Experts of a small language model.
Size: 8 layers, width 96, vocabulary 6474, 13.4M parameters.
Experts: 128 experts in each of 8 layers, 8 picks a token, a softmax router, a shared expert of 256 neurons.
Training: a variant of Muon for the experts, 193M tokens, 5900 steps.
Below are experts of layer 4 (counted from 0) of a mixture-of-experts language model. Rows are named router (the router's row for the expert), gate (a neuron's input weights, with its number), up (a neuron's input weights, with its number), down (a neuron's output weights, with its number) and show model dimensions 32-63. Each number is 128 + 24 x the weight over its row's rms, rounded and kept within 0 to 255. Numbers have three digits each.
After each expert's rows: "comes before" lists some tokens at least twice as common just after its tokens as in all text. This comes from a sample of Wikipedia text that the model never trained on. Tokens count by the router's weight.

# expert 26
router:101133134154121138128113116115103149107125126115134150142149132081153157160085122113107155114155
gate0:117196187168080165109106122125138105132099133105152128146158147087135105143162130128145122146122
up0:140123174098103099137135144140118139122163124104141092109126116188155142125109139128143121141126
down0:120155151115101119122055106160123162117118173143131116123104140155122107136074123083115134124164
gate1:131113110089115124171132124139146154099094088118130149067116132133160122126145137149144066137149
up1:126152102165151111156143127133142108133160109140129098118113170130089097157136071143153138145126
down1:168119131090153132108150133102146129115128126164137146088138155157152131164117150091133117107082
gate2:111137126114099116103171184164156099112090126118102110121154147118125139131126132136117143133153
up2:119143159146157102187125105144187129132148090162168125142126129102113143137121104120150106136108
down2:142101144150122126140095113174136132117129140103094132151111141093156115118115092140123163142143
gate3:115140135155120129109133133131167127114134107137124117147129139087102133130094140137097129127123
up3:098145125139150167140096145127109126131161157138141144143110133161155141168109122103100140123159
down3:143122116136114107131138154140143175157125186124118136109123115098209123098105059125138126117175
gate4:128120082118117116123119124145126139065144144162155164111112132126127117122087129130141142115133
up4:111136099094154131143164136107149148094128131061111087141131156174119134117161076137114125123112
down4:124134103129146123083116151173109102138069133129103114143119107116134130146106120123093169136123
gate5:099108118157150132135130147127133113118103109097134130123095174133143158105131110114111148162120
up5:121102106128175144116126090091098147136126107105116131137127143094124147158143145104145137120080
down5:116142124148115092094192126104065132124123116158109140141126167130139138120105104129130092134118
gate6:069114150130142127094101100107130160145139106099134161133115148127142164116113113155182132127099
up6:060149107112149134071139127132170140133124131104140087128126144105151136124166136150098147082125
down6:112157134191130099110160087111116179110105120130166118135070161159093122142131143155123154095084
gate7:129092113101112109079100120119137111090100133109124130101116113095161068157156122101153172157077
up7:140119118113101167143133152110085112188126126111102131119125110115122156117129135156120144142077
down7:112112130134145151142154170117108125153165135151114185163124134149171161110150150101116119160155
gate8:121125144147096133100160153103156142127133107142098192155155115105163149142081106157146151131138
up8:100181131164126114095106135096113164136138169123119126171147145163112138117114116144143143182132
down8:119094103138130137142123183116124157145143138129126102103164097135143124168132106106098092192101
gate9:141105120106117124124080146069123159163142118117127128131093178155134165072137141130098165144149
up9:109126155130077106109136144139113085162172101145125111109117078157103115130122143113101133105117
down9:139159167076087142112141131159148104188144104137095125091141146194095132105116143128115112121091
gate10:143134127087089155137125123143121137121141110151128099164116140163137129113124124173090146181125
up10:149108117141106069160100163129134126108149149149155100104111110173100139116093139152155112106157
down10:134067137126099127140148102132155126115107139120129118121158109149107108155129155104129149111157
gate11:084122100165133112105169115155121129073155126123114142141113115090158159151125140174131113117112
up11:090148086168152104135179100137107123126097125110131073167167094069103119111165104112125156117118
down11:134134145145124139146115108152136161164120128116157135125081114188186082136087146086147101122176
gate12:114139136118105156156083090108116144128153134159127145139144139102104160108103163108156120125134
up12:102140105152115095187141123130124125108132139121156114120138128151104120111125172137136118136132
down12:155143125109116148110135152114151091082123106114150199104147135105084147113136113118118140137112
gate13:133124124142170122109110128110118140130075127069128140115152148094083125130109155137101132100151
up13:159110118129104136184121128141134144126095146105100145138143068125129168169114121108107100141121
down13:100123155151094106141137128124106116106131140140082142185109135120145145098165132152122094203137
comes before: "the ", "he ", "it ", "that ", "they ", "she "

# expert 1
router:149141079170165144150083152163116162111178159078116153140161112128134143181123093134111138161124
gate0:094140143110140133147167112108124141116129165084092104128142101094093159114118123113135153153071
up0:125102099192143131093146143142130079128156112123114115096132139149127113153105135130136143163134
down0:111155117153158131140129140139149123131131111098079049118133140119132102164125143114157132125169
gate1:146101122155128106123121207149145118072167147134107080129156125178103135162180101120131127150108
up1:123133159170152152137093106122116127124130155128099128157142082096180126105135164105138167119147
down1:110118148090073126141164132083107138148152162157112131112150122102106136141137129085151110116131
gate2:121133093101114142109083116149121175131153105138098108159108107152113137124120131119128152134089
up2:095128155123107139072110107118103154129097158163105132151070121133124117116133142106116165115144
down2:144114119114146144118155120141112128098112158137163120080110093142115107140114125114140136102180
gate3:136076114129167148110079131109113183107153082159102139121107158104138187140137110156103128143111
up3:137111107129156147128136120106083159096124078152143103129127114105128161108116127186142126109116
down3:132124171155139142148096078099139168138149109154148102161089140085150126122089126175126112131104
gate4:150202136135105131115141147133136156134144096072132151125140146145145140152137097176113129164128
up4:122127143103153146146170134163124102112143138144134116089094159113121138147076120108156142115142
down4:129118097124136088143129148146117160136141105149090103129140149121153146143084133119106137117140
gate5:115124091167117165135148103144124130145116151129144110106129156120146135145160156152138144123098
up5:140121072141129140162134073143148105138133136113065080137138117111203126142096121108121147098110
down5:122138087128136104122128156145122108083111146127100111126115148059147120157145076096134131140123
gate6:123133146153142146154127145114169125159100113104182151105164082115101142151116126128126122103120
up6:172103146145146126125127141157089133113147153108140097125121122107097185148124176135097142108156
down6:113137178110115158147139147148139115107137127115167144129147140152137123127115154089137187140133
gate7:160130130145128111185141187104105142089113126121148135112110119134127097143133072167085121147132
up7:140102108145093150119123144183157153189119122160144120137161082136115156146100098170144143105114
down7:125116133156146117160123109146138105160096092102129152120141120095131150181122088143141163133104
gate8:147134132157117170161168149146131108122140152118114137164183175111132117123152106114101145150149
up8:153122123085118128118131145127141116119094140159146124127071159103076103106107095133178078138117
down8:129136163102169124123092094145147077156102123129142130161169094108068130160135148137117122130120
gate9:092109137160135133126122124169112107120158149138090092101146139129186136110135105121122164159109
up9:125106111125129174129071115141097112132155154100106126125154131114116135158113080146135190117138
down9:146146151140123137137115176144131164130120187153177131087151163120155085150117103090106161114100
gate10:122166102142136130169108149209115131114169118117111108139162074168113114115115108129140137130135
up10:142099104164132118138124118121133126122127128119158079124122127144138120146148117108102115110069
down10:167091114125166153160143111107108159113132129142141117116117165136153115128108135140075153111109
gate11:151151172132181091124143148116153143138163091094147130093098093138117105154131158157140107115119
up11:114105151129148150084085155131132143115092122135182145167119073137123131143107138179139103117148
down11:145125132132063097119130113130130114149122152159130172118100158140137099103107107127110158139135
gate12:150095126084135121105153153121098141082118115091118141160127163128161118132108167114109170108147
up12:080129130134146131146152150151090117175118139079132103142127139158151164117117109119129129112158
down12:139142152115113154129167143110073155138135089160132134126056093079135172131180152106171115146147
gate13:108091117137151144103125137144094132113145130124123104159103107130146149151155130111154150137117
up13:171095116095112135147148121145130106094155134143117104136130082122137115109143118146116148110115
down13:116142151110159140093098117098094122198141092163145129124162104137112142109127143175143113109192
comes before: "to ", "in ", "the ", "on ", "by ", "of "

# expert 50
router:123101110099140104128148124113150124153151139096109117157122132164161118156125204104120123092150
gate0:079118128107084070152110167108153165139131157140105114153119143118087111096150130144108139145143
up0:120155102101151106147140133152110109131130125120114133154116168134148147119149131079133103168090
down0:084162111159123130090105121101131157189147089131118123204116144116118149114151117131117123124127
gate1:169121142129104149178150101144131170104116092128098129115117110161119106144114155156143094131160
up1:095102153144138127149122130152117158109150109117146119131127157117147131159117106169139101103137
down1:146155125140164123169124101075117100125125155151113097090128159125104143099115120139125149145150
gate2:156127148152135152138162185154119144125105083140131117131103148126115145117115150108125121153145
up2:146143122126118137088164116141122093114131154151144119057105090081120169143147142132136160124126
down2:123127138145095130092185150138119143133149169123120122081090097101133168123169125124122137119160
gate3:117168103141067173058139159105115121133116090148103183155162124086146137172114127181115102146136
up3:129098172115105091122101129112120105177087107126115119104117135144136171099135147110152130133151
down3:168117142150156136112073129114137125122128112124107159167142148074092173112120125129143107121100
gate4:095110125159164142125117131114136115135103125157131108109128097087116110135174131129092126163108
up4:185097141114146128165146122110113108136103111157081130134140135084154124144140158161106165123152
down4:096116183134095125146148116155122170182123139159133140109107138099167122117136100145163168126162
gate5:096108123086163119110172133124130115117133132110139131084115109137149151094111141129102155147098
up5:112169129139138114133117149120151122123115114157147132117092133102095108152092116158166156121132
down5:123126090078154136153067126128136120124121107107103135115153125173096136128115085128104129099127
gate6:145067105117123145142112132120134100124132163104099104126115124124133106141138132133122160154141
up6:156125132119116135129177145101116105117139144125135113094120134095126128141100130127088151114124
down6:125099169123145141094098148129146138114163135173142089101159123091132144066133111121144108140144
gate7:142119133113081128142152128198129125162179170144125108151130123140129112129109157134106107122164
up7:124070111116136146121154129158134131144150159159138175121124127119145093156136089155118162118148
down7:144147073109162113115112160143115115111109145147101086132105154135144084106164143151111127126131
gate8:140105140152137138129119091115125135141129104109113203172107161133150161167104107106102116113147
up8:162153113084147162184113101118116082104143137168090093164106133140121135075135142129143150099100
down8:121111122133116139125095105162126093115092128155120130078077111093074098143073163150115178145093
gate9:122129152096133135118128127087104147107144128133138090158131102141149111160114148102131127158153
up9:134111131092117100164148122149119128145110103103146129114073124137134082156089133106103108102128
down9:116111125177137128147147201149091167124161131131131140114127113123105104098145108122124119107127
gate10:120112093131150105133146096149133097129136101095093105137142102129083132155094137180140113129079
up10:130118103149117116131162096126130117105110098111123103112128132165135158157083144174072121091139
down10:127146095148138115115119112111145123160090123087120118161132140088158109118092124112117126129174
gate11:118114123105160083104156161122104135125117086151088095135129106138085146144095120149113124086115
up11:120122147090086145097107123131161087118092173108106116104121107099118125106169122095154169130126
down11:148138158136106155085131148129097129109110113132173120101168137148069148106127123094173133129121
gate12:153093098095114122098122150120152149109151123113141129154130132148125131131114181091119151132086
up12:130074115130130114124104140134116144135135149129138162130112102160121104126106118164074122110157
down12:167137135168103116088130135151112147149116130142169159099119129150143144111126084114080125107166
gate13:072094124119116148110145059099122138105140148122113166122171124144133123176127157125170158130170
up13:133112150099130111109091123167120139118145100085116083158105128120134151121144169138126101102143
down13:114112115095097150158153135114133112125147084106151131153088157119099128118135153157074137140122
comes before: "\n\n", "\n", "1", ") ", "% ", "/"

# expert 95
router:185119153111157089157126097102131110136146136135133140153111136106141110143145154127153122134117
gate0:151104080094094154108143143140109128138123120121175131131117139152164118153071040153121132151112
up0:135136149152142121119096141165129101113119133166084131185153113121083103159106124140173155091174
down0:113166096162125106131116109158104098118116107110123152140160108152139105135129115168167128088204
gate1:139134138148086118143140088143123145122172110079116120132100119085157166121156117112118110130148
up1:146133102147136139190106120134087112127136115100137160101166145140133157120099152113107178112158
down1:153115169126153126117103107112140135170142077174141134120128125130134139134143114143128103112142
gate2:104103125065093135142121140114090123122110158074103161156204113097161115133127127089151153094124
up2:136130130108126147129130173113147150151114171100165143072090124116156125135131104096109137111111
down2:162126150179114164105134132128126157124077108181135127150111146109153122137150145156152088121172
gate3:098149091107161119129165117128122131121115142122164145128100088148160195107139154185129157125156
up3:113152135115136133130132120174124129151180131147180153143113100105116066122128101150112158123133
down3:143143153088138119145124097131114145147143090116160125143112146131151084113121152144161148135104
gate4:121106152152163124145157145113117081115132093124111170133129104138142166105147142113128147139122
up4:128138123120126144131113150085106169121142154163141106101074138086147114118102075143114115123150
down4:150140122170111160122116100128081132085142101100123097130128119118164138132107130131159154140148
gate5:090142125125124088094125093123133141120142061131125135138140094096140140109131104133121095072120
up5:113131126141147145147129113123131163125120092122120121124087134131131129129118114114168098088144
down5:156109116133170132153070128098144158111108136153164142114086141090157144120149094123147117084101
gate6:120131134098180126128160139135138136136130112123071125164106120125156150127123179141122184107124
up6:117124135140105181116101089119083106140100129138126116111168122120182126113128100091112129150125
down6:094091103141161158129099131120074101102126170145099132134110135100077116136143113092122104103145
gate7:117148108100109116163111150127090163132155141163131105117107133130119124184157118076124156137120
up7:147144159146172177151147163141145149116117119071130101175076115142084122132166130153111140133107
down7:135149119100127089125069141130152150125156139097125160111151095150096130109138054117109150171099
gate8:193142135155157119092124097133148164105127117142145146115112140110139199132150115149085124147092
up8:155132115108080121138109091162096152105164134153153132176106133120116107117083138162096088163122
down8:146151089129108150134096135145096143113148140137128139145117136141138180115089134154134156117171
gate9:154138085138084146147132121155132144134134137127133145182127069097126124118133077151121083185109
up9:102133122119171103097126101157119145133117101130124086123129122100127129116109127128119137149122
down9:160059132118145089111096087117134121133118138110074145122104109088089133134147176103159137152122
gate10:089148124122151135134139148097165131118096073142151122114109125152109111128146139207101154106118
up10:111095143129121144156161098109112090168168136109134155145098132190142142092141152103160135118112
down10:108104162113138162124153138158136152077153142125133143076098119207110115119172140131148131090132
gate11:144116132167108128130090172135187159127127086167145146164107134122125138119117175129135136169107
up11:138105141128145092134163142174123115100158109116121122105158127098137123117047126102094126124069
down11:075169113157136121164116151122136149120141108105139091107132078130162133138132116160123138160127
gate12:118142148156093113108090168113099140138110131105163141088137123164169147164116129100129098111136
up12:084185095125150100119153149167136138169119114136094140146107105149120125071162120136143109136144
down12:132138121138104112174161169196129088186166125119102111146108105157101152126145114103123138095113
gate13:107119122137129125098107151153171120123132113206164118121102114092135157123123118135098105101135
up13:124153080151111111149113117155115082179135129139133158133139136157157133090198101125115146123090
down13:105113129150143130131152148151135139140135093125137145156147134110107158135104153155116112156146
comes before: "\n", "\n\n", "- ", "0 ", "1 ", "2 "

# expert 10
router:134184160157090129126153155146138127136121150125126102107124118140124130116139132098122154147150
gate14:143127163139126124078139110130114142148134175128189094115137124080127102095121122164144122114091
up14:110131128146105149126148107078114099101106152114139058185167107122077145095093151139122151130099
down14:183141159113146140133116133130107170175147126145189118124126095129105119170102145120145094157117
gate15:139121136119178144153128182151100145098140157137118115144156118130117132121064121135138159128116
up15:132122090127110142113141164133125141146152140135162108132179122105098123146100119075141097116106
down15:176124111102166151111126115134124125125079119115145081176112109112146164071100114130146122138123
gate16:095114069143097177123072132118145142142095111167153098130146160124165120118135123110105187130128
up16:148135116102141145142122150139103080122127125126110124166129178137113143108159146158127187115116
down16:087142117159150116105104104117129153120145140112119112132113099129139125148111152081113109163128
gate17:117141100148107123121158161116128125063134122161113172075158148094107099089122140130106135130093
up17:108135116106087163164130136097150102111097163136161140107121177131120103110112117136154121174097
down17:132108172143116136136153106106106129118140156164145163150101105103131125121166160139147093107096
gate18:128140141161145149158128148121126133131108188106119156182160155116126158108110135129112106108104
up18:121115152149122146117138120097184076149154162130121149117118130130156139126144140143108146153177
down18:105103141117146123114102147161150100132119177088157204110154111144158125151131165163095119132139
gate19:118094137174142139130163102125152141117094112105114116099123092123149145129157139140132133117121
up19:187127104134144139076094124121106111124117102140161122181160089134136116081121105138149155118147
down19:127090136161170158152126145104159101102089118125114085128136117113106168143141130157097134123146
gate20:147114125111096156116135135125098135121099114139140144170121091144124140153115140124126124167172
up20:119125097112109096092127158106151109138147123115097145163136128147147111127047145124128171176120
down20:120114128119148159112067146114138146122118157107103095104122124117107208077123116146123146127147
gate21:137133122116168124126134154130141112112108147138144129131158117052089144124098134122124171115126
up21:127102123121124132166141127122167134109084087147100105116120139160061112131143110156128121155152
down21:116095179124141141132087093148129093125153154103121161116152117125090153102190114142170132092128
gate22:130140161108060162160107160108134167129167151131149128166132131143075120096148131143106131124137
up22:101078108152157116110124115103103098142132137150113148148135127103156138161129141119108139149138
down22:138130132114153136120146132152094120083095177137119151142145114129153176132106090110135142143116
gate23:151121140146083140118136100118124118168103181172123118142143139134088125108132130126140079091121
up23:093155124144114149167173124121110152102172150138123115136085151142106111135146129136118157148139
down23:120086124108142121142133128140165159120153147118111125109094181152131120115153065116111132120159
gate24:082155138122191102078121120127145134132137159125106098083180096113102153107164113139118151155129
up24:158138145132113123138132112146108167169150125148169139152136087205127066125136148119145116125080
down24:159131169150118146144146152131094122150114133087141123176117125130092147127105193146118130113085
gate25:134130099121127119165153114118128113099157173139131118138147146124140160141117103175122116098140
up25:127133129129159151168136082094094106135108133118126155153094132126072122170134155124159107151147
down25:155092116136136109115145100134162150166117146135125110088138135131111142119143085105168140168126
gate26:187136101134153172114138096093123084196078128105094121153145148105137131108134137112140116140120
up26:150178152177138132117101146132100094095122123084131085065154126145112144084102121157122165153141
down26:143144149126101099141151154131113134103132137100123083061078130156176090113152122099098144119174
gate27:146108115122156149126108170114122127192129147113107151116113122095117189123132128136142113159126
up27:142118129122077133126131120131104132119188105135134099138122117130131131169114101098141199129141
down27:123139103113098102080145144103147136114139122131115085141137142166095151144109147110117161144157
comes before: "(", "| ", "and ", "was ", "K", "H"

# expert 81
router:111137136152060127108144122139089124136150151088155100123113119148157111127101163086126178139092
gate0:167164095096084121171146128182159103103180121110123108102126110112127139121111147106087123172131
up0:126174156097166155121141091142144155111102123118127145106163124143096068128127141150147137186121
down0:135165134139090142111130119082182137140113114132100145107099087161149167197132131118133157110122
gate1:103132102108108118167153159149159140103159153110104139136088124173073137133121124132110128134090
up1:159142105144146118163123100106158131112128092127131128166147145125102128156122124116115131166112
down1:114068150135164134160143091137110074113124135132153121160174133095080161132157120135145130133140
gate2:121126148111125090142148153128155144114129132135154140106184132148132124171102138103121105137134
up2:102128134143151159136158133099118126142117138104155065099177077133118115134087168135159116139145
down2:093120145137115137118116152144125151140172166162111089084146145142140131152159139138096115109115
gate3:141131122140110122061118129156121125158143110123122096148099130164110160105150088132118126095139
up3:124108150161133094113129157143087149144139106101128155132125108157161123129109103127166163162109
down3:174148135139125138121114089097152166155129122155137109129094113129159126079067145111138162114094
gate4:135125152156101125163159126129147136169137120108103101114110166169122173129157163117108078132137
up4:135160117145094142157096153155136111131165111181122101105131135116132187153126126127132128152158
down4:124142115147115132144103121164106143102107117140111099129139150077132147140128153113107136150112
gate5:121124124118088075152157128149140095088137130108136173159119102107085090136136138094108132100116
up5:149142124119154086098137126098117083153116143127156126175107146125075140149130148180146122074148
down5:125157097096086131150112112102088081115136129113123125116137157175169118143123099112128120142112
gate6:108091122182084137105107125149114130124135097149129120142108127142141123137138113082104163109168
up6:161139098134087125135152139119143119140093167147172130158125125098150135093117135110102119087124
down6:161139098131155151101165158129114105152078127106138064166141095149106173117123122117115117118118
gate7:157072142136148117179146173128102137130186145131117124134155132089143138138160101108110178167114
up7:134140109130110120083146105142108117150123079148139143118141134128133129087121102161095147156164
down7:132111119129114147112120108133083144106131085135140120121121146131139098135179113129134081119126
gate8:135109065120109114130110184163093179077169110151095130136142107130097105124124145074102123120150
up8:124165156109124100164105123141186130116175102108158136119111105128131118097152123127097131143139
down8:104124159123110110099156130113156183156106100104106158107118130138148118112084125159117141109132
gate9:121127137120127122128109109080154122152122129150154135124141130115169104115118159146101131142113
up9:108102113169096148128128135107140124083110119085154126124140130154101092096124105143086137117084
down9:172129115114165129086146184123150134133128127166154121123151128100108122123127108120100102132118
gate10:142107137170155119135146142103104102127103173118139145163162127163100129168154088145140130087131
up10:181135172151159118141138116108103141161069087097109155111142113144107102146144140159137144104121
down10:118159076119161112102099108135122148139130139111138074128110138158128154098093119140132166092101
gate11:107127129166102130107098143163103123106135147143127137139160125098172128138106115115140141101084
up11:115152115173105102133108100125115130107066140196116123111130151145134139149153126111174112160125
down11:100124126145102124156110077107135070140159097096092129154120151102122122117091101180147144132093
gate12:137181178151130112156085077111153121130126144137162163102123138137111138133118156086165159170147
up12:135126162086168123127101145110150113146160130115132141136175109127114109144133148141104175115133
down12:146098113138144157132136129070123099129113138162128147119118162171145102207127180143116103115137
gate13:124121124164105140119172136153111146126154118162152132179114109125162123122111100112121170117114
up13:174134119128106140134148125145147131129133132148160103111086146165148118109116134093125122140111
down13:152134115140106169138153141134115169075155122109200079116151141159172134139137116139138123121120
comes before: "as ", "in ", "the ", "by ", "to ", "a "

# expert 108
router:115103120135107123095112170177099124127167161132134121118137131159153120148108114092123150170098
gate0:108141114120137126100148140146108095105098133156141111170129126125157103148099142095138144108094
up0:159099140154162128142106171124129160091155148130127143158127178159117170145170133146153124180089
down0:144132116111119077102118170134096147111153171155151125132142115126161125129114124147121126151122
gate1:101093086125115135134134102128090182132122155124092137109163138103133130129146122077158128124104
up1:114108111109143146116122165145124160133114163144133106118132115147081125132120091158125102140061
down1:149133142161110137157140094129123176123142141137116137179113121124120170098094136121131138161134
gate2:130124147129132106059135135149127135120124150163120101150104098090102122177124181114193134151122
up2:127117140179145124167152150137152129155127129126149124145186143123112150143170135132155159115150
down2:167123139127158156104116150155112180117093144110148122149125101144159153104149121133176117171109
gate3:131083135140104121076152094150139130129163158141090119147121112169147144127126158143078120143147
up3:121119107152157135153198136112103151155146090108149108142109122128155162131151106160155158147126
down3:113124066155078126111123113113136130088135138131122097136131146188138096112102183146122102121143
gate4:104120109130135126087139118109113134147096124142113110115174179115130137108132122139090103101116
up4:114102108114133166093153104143124108124148122134140120144120132141137139141142146116143126168105
down4:134119137145132109150152174141124134139130124109127142133119120139135107137133150138162105106114
gate5:154144148121147148097116130113124172200112124136140093137109081147083131110183138122150118123125
up5:128086107128085133157122158085127126112146081121116178078100153131152143131122142151100124136128
down5:141131108115098133137112119192162068077139120111150185104130151122132113108151135119173157102121
gate6:144120110101125115082152112134107091150140129135122134140099132145158131122111095118134142157128
up6:130104130149112134106118138124128157159117107172131138116113101120097140129170099123166106113085
down6:133096135139137137134085149155158116106109138142112115133129119085087146157124151099153091098161
gate7:146160133101138146117106119137077113135153107157117154117134150163102068091092130150103129133088
up7:126138112139166097102139124111146168136164162185087135075122100143131111131131096145110147150104
down7:119125115150130128104110125110127132148098122121144115086111149100186173161152127120129133158135
gate8:123144147132131087141093124140173137172096118105181105148114120155110148088094120115159151103099
up8:103142096132111145102151115124143116111118105121114115148118141158148110139095125136125129146107
down8:109134127148101085127140109161150117137103091121158159093109142135130090096135112102103100102162
gate9:130143130098137150132136165142138138171155117088124129088132157164146165136150125094143154108129
up9:099132143135151092149118109114157154103157143154107118103091110139156127097141103141112110127161
down9:064077143103151152109131123131151132144139158174150133130152175143096147152141130153097133122153
gate10:087137101102075091155125079159113099142079120110145154142101136166166142076142134159148100119103
up10:124116114145145137135141170123148151140130073140093143117178106128113086081145074103113157101140
down10:120127129097183127112107175105142141109138116146074166125120105136097111099143109131175139095154
gate11:146136107113130157100142127126168146172080167119145138148141140145106127124129137072168081111100
up11:151069133127122119145160137144122110116167124077149160133097086134167099143156137133114161138115
down11:116128097147109140111132123151093150110134130093142124160069148140150152131135066099132183113145
gate12:122080148184109108135092134095107137085127150123105155116114115118124138118117121094122140110127
up12:123198152139139137132130071102119136097089173139165128176114146128133121097113126143145131099138
down12:166074102096138131077138114101144131119113107105100160200148144122117091148118120149082128107137
gate13:111152146095099139155146098140135136130168163105127125085087124092129084138118141129116169179105
up13:104144118118155147154174152134100153142159122134099100112160113106151106145122087133142130129133
down13:135133142140117143098121110136131146151104173166124099065099147129168067114113103111112143150169
comes before: "by ", "the ", "in ", "to ", "with ", "a "

# expert 51
router:116171171124096146130156170143154134137113159113151130096112134128122125109159099148100152128093
gate0:088132098104111138128064142121138111118111163173138100139128177113112111131154132129096136114149
up0:123127132121129097102106078123150123129117113136064132131124149099148156137127099131112125131137
down0:101181102098097111188111145149097122113105122094114146146132119074130112135133132160199127138113
gate1:086127138118133130095107137163135162157128155126133111142127139068110104112100091125135137099146
up1:110133122122135132161102120165085130108140140092156160108092120145122096137099145143077136103160
down1:115148148132112126135168106162125154125125128103124044097124137181149141143118132096139171126142
gate2:134099128161150133144111154095125128086129123114130120132096145135141110120109157123097118101105
up2:122159139115114132118168118173123121157145122146134123124156115119132121116147130102154119156118
down2:129135119163168102083105141177081108141127107145146137127158057133159172123144135163166121110114
gate3:120157134145110152122133119112100100107135112167141117142142101109108151135141137146112141128135
up3:128147127143161146124133140151121132149099123118155093136113145063049151125160088125115132137103
down3:105140093101187122148154129098120108121150143154086141112125127148162097133163103145092123130157
gate4:129157119166128166098121120098147185135144128117119154088173152082152141171163105103117132104134
up4:141128165117142092134081126156130115114165087108132142116063139119118136120095132104135135133129
down4:165134106141151126121100129116115151138141125159152128144140152108120137113122171146113126110140
gate5:116103120164143165113110146209106119123159148122107115121119177125136098125137183151161140128137
up5:154122125094143114101137127111125114148113102163078105116102148137155135138113110187148148140168
down5:104149107102122151133126118148176113132096151110106122152125169082134139089143116119109125147125
gate6:110086139105124149155154147128149095120172140142116151119117118174139115117099166096090122139133
up6:138128144140161138103138105070119149152092133128130124094144170074136090124150107161111104105130
down6:136092139132144147144114106164111124145128130175138135070146121121131150127088112083157143140103
gate7:113135144099091154155119129159142112134144099144082125150108170131131134110120120151114139153112
up7:138122126139129110164111093110150122136088073122110104136127130102100096125110099077155131143115
down7:126108151170140146137134139166169093111129142128119153162138150127113163158128129102131159161147
gate8:098097155151096119105134130140143172112114129118162106112118122184109164110131090147114124112085
up8:132108108154159126161128112107124110047161124116094087133171096139154092123148162115127144154125
down8:112147157100136125132138130172154122143140091126154097128182142103126117095130174098146121133149
gate9:123129132136134105143134125112122130106159205150180121122114146140125148133136120144100133115108
up9:144125153131133114118161113147086107137106151124165156175148141143129135124100104152146140157151
down9:107132142157083106136143117115110135179134089108131103146132124149128112173141090118133139123127
gate10:140162161136153117081120157140146161138157045129141106093134163129155156161136129132096164106102
up10:106162118153141129092207109118163113121132095148107138113106147117104098165123134086156137103110
down10:136103132138126130132134137103137157145074124136155085084112140120126147115118125128135131158152
gate11:134123144156136130173131109127147136111087142145113127173130151125089123126173089144157120144155
up11:160107106125156140095134152094134105127104085092113157123131111108111128161126131118128106064112
down11:110141111134125167106134106142129099103088114133106134163129139150150136130137123154108124131107
gate12:119205141099109118089130158141128106106136128128155141150124114122118159138125177131094118125124
up12:148150119120164135129115126132107125101128160119136141151124161123126086109134163167114120145127
down12:167195084148124124142157123112145153127103138139142145132078107148121163108147113156147125127123
gate13:120128136135139148141082141135142101117152121121086130120121103118114132092124164148142136146137
up13:115144086118098126118177150149178099086134077123123092114134131138128102132102152116105108117087
down13:119190159092131132122164120075110142081112142156149126116109162149139086149153157144122104120140
comes before: "| ", "(", "K", "de ", "S", "H"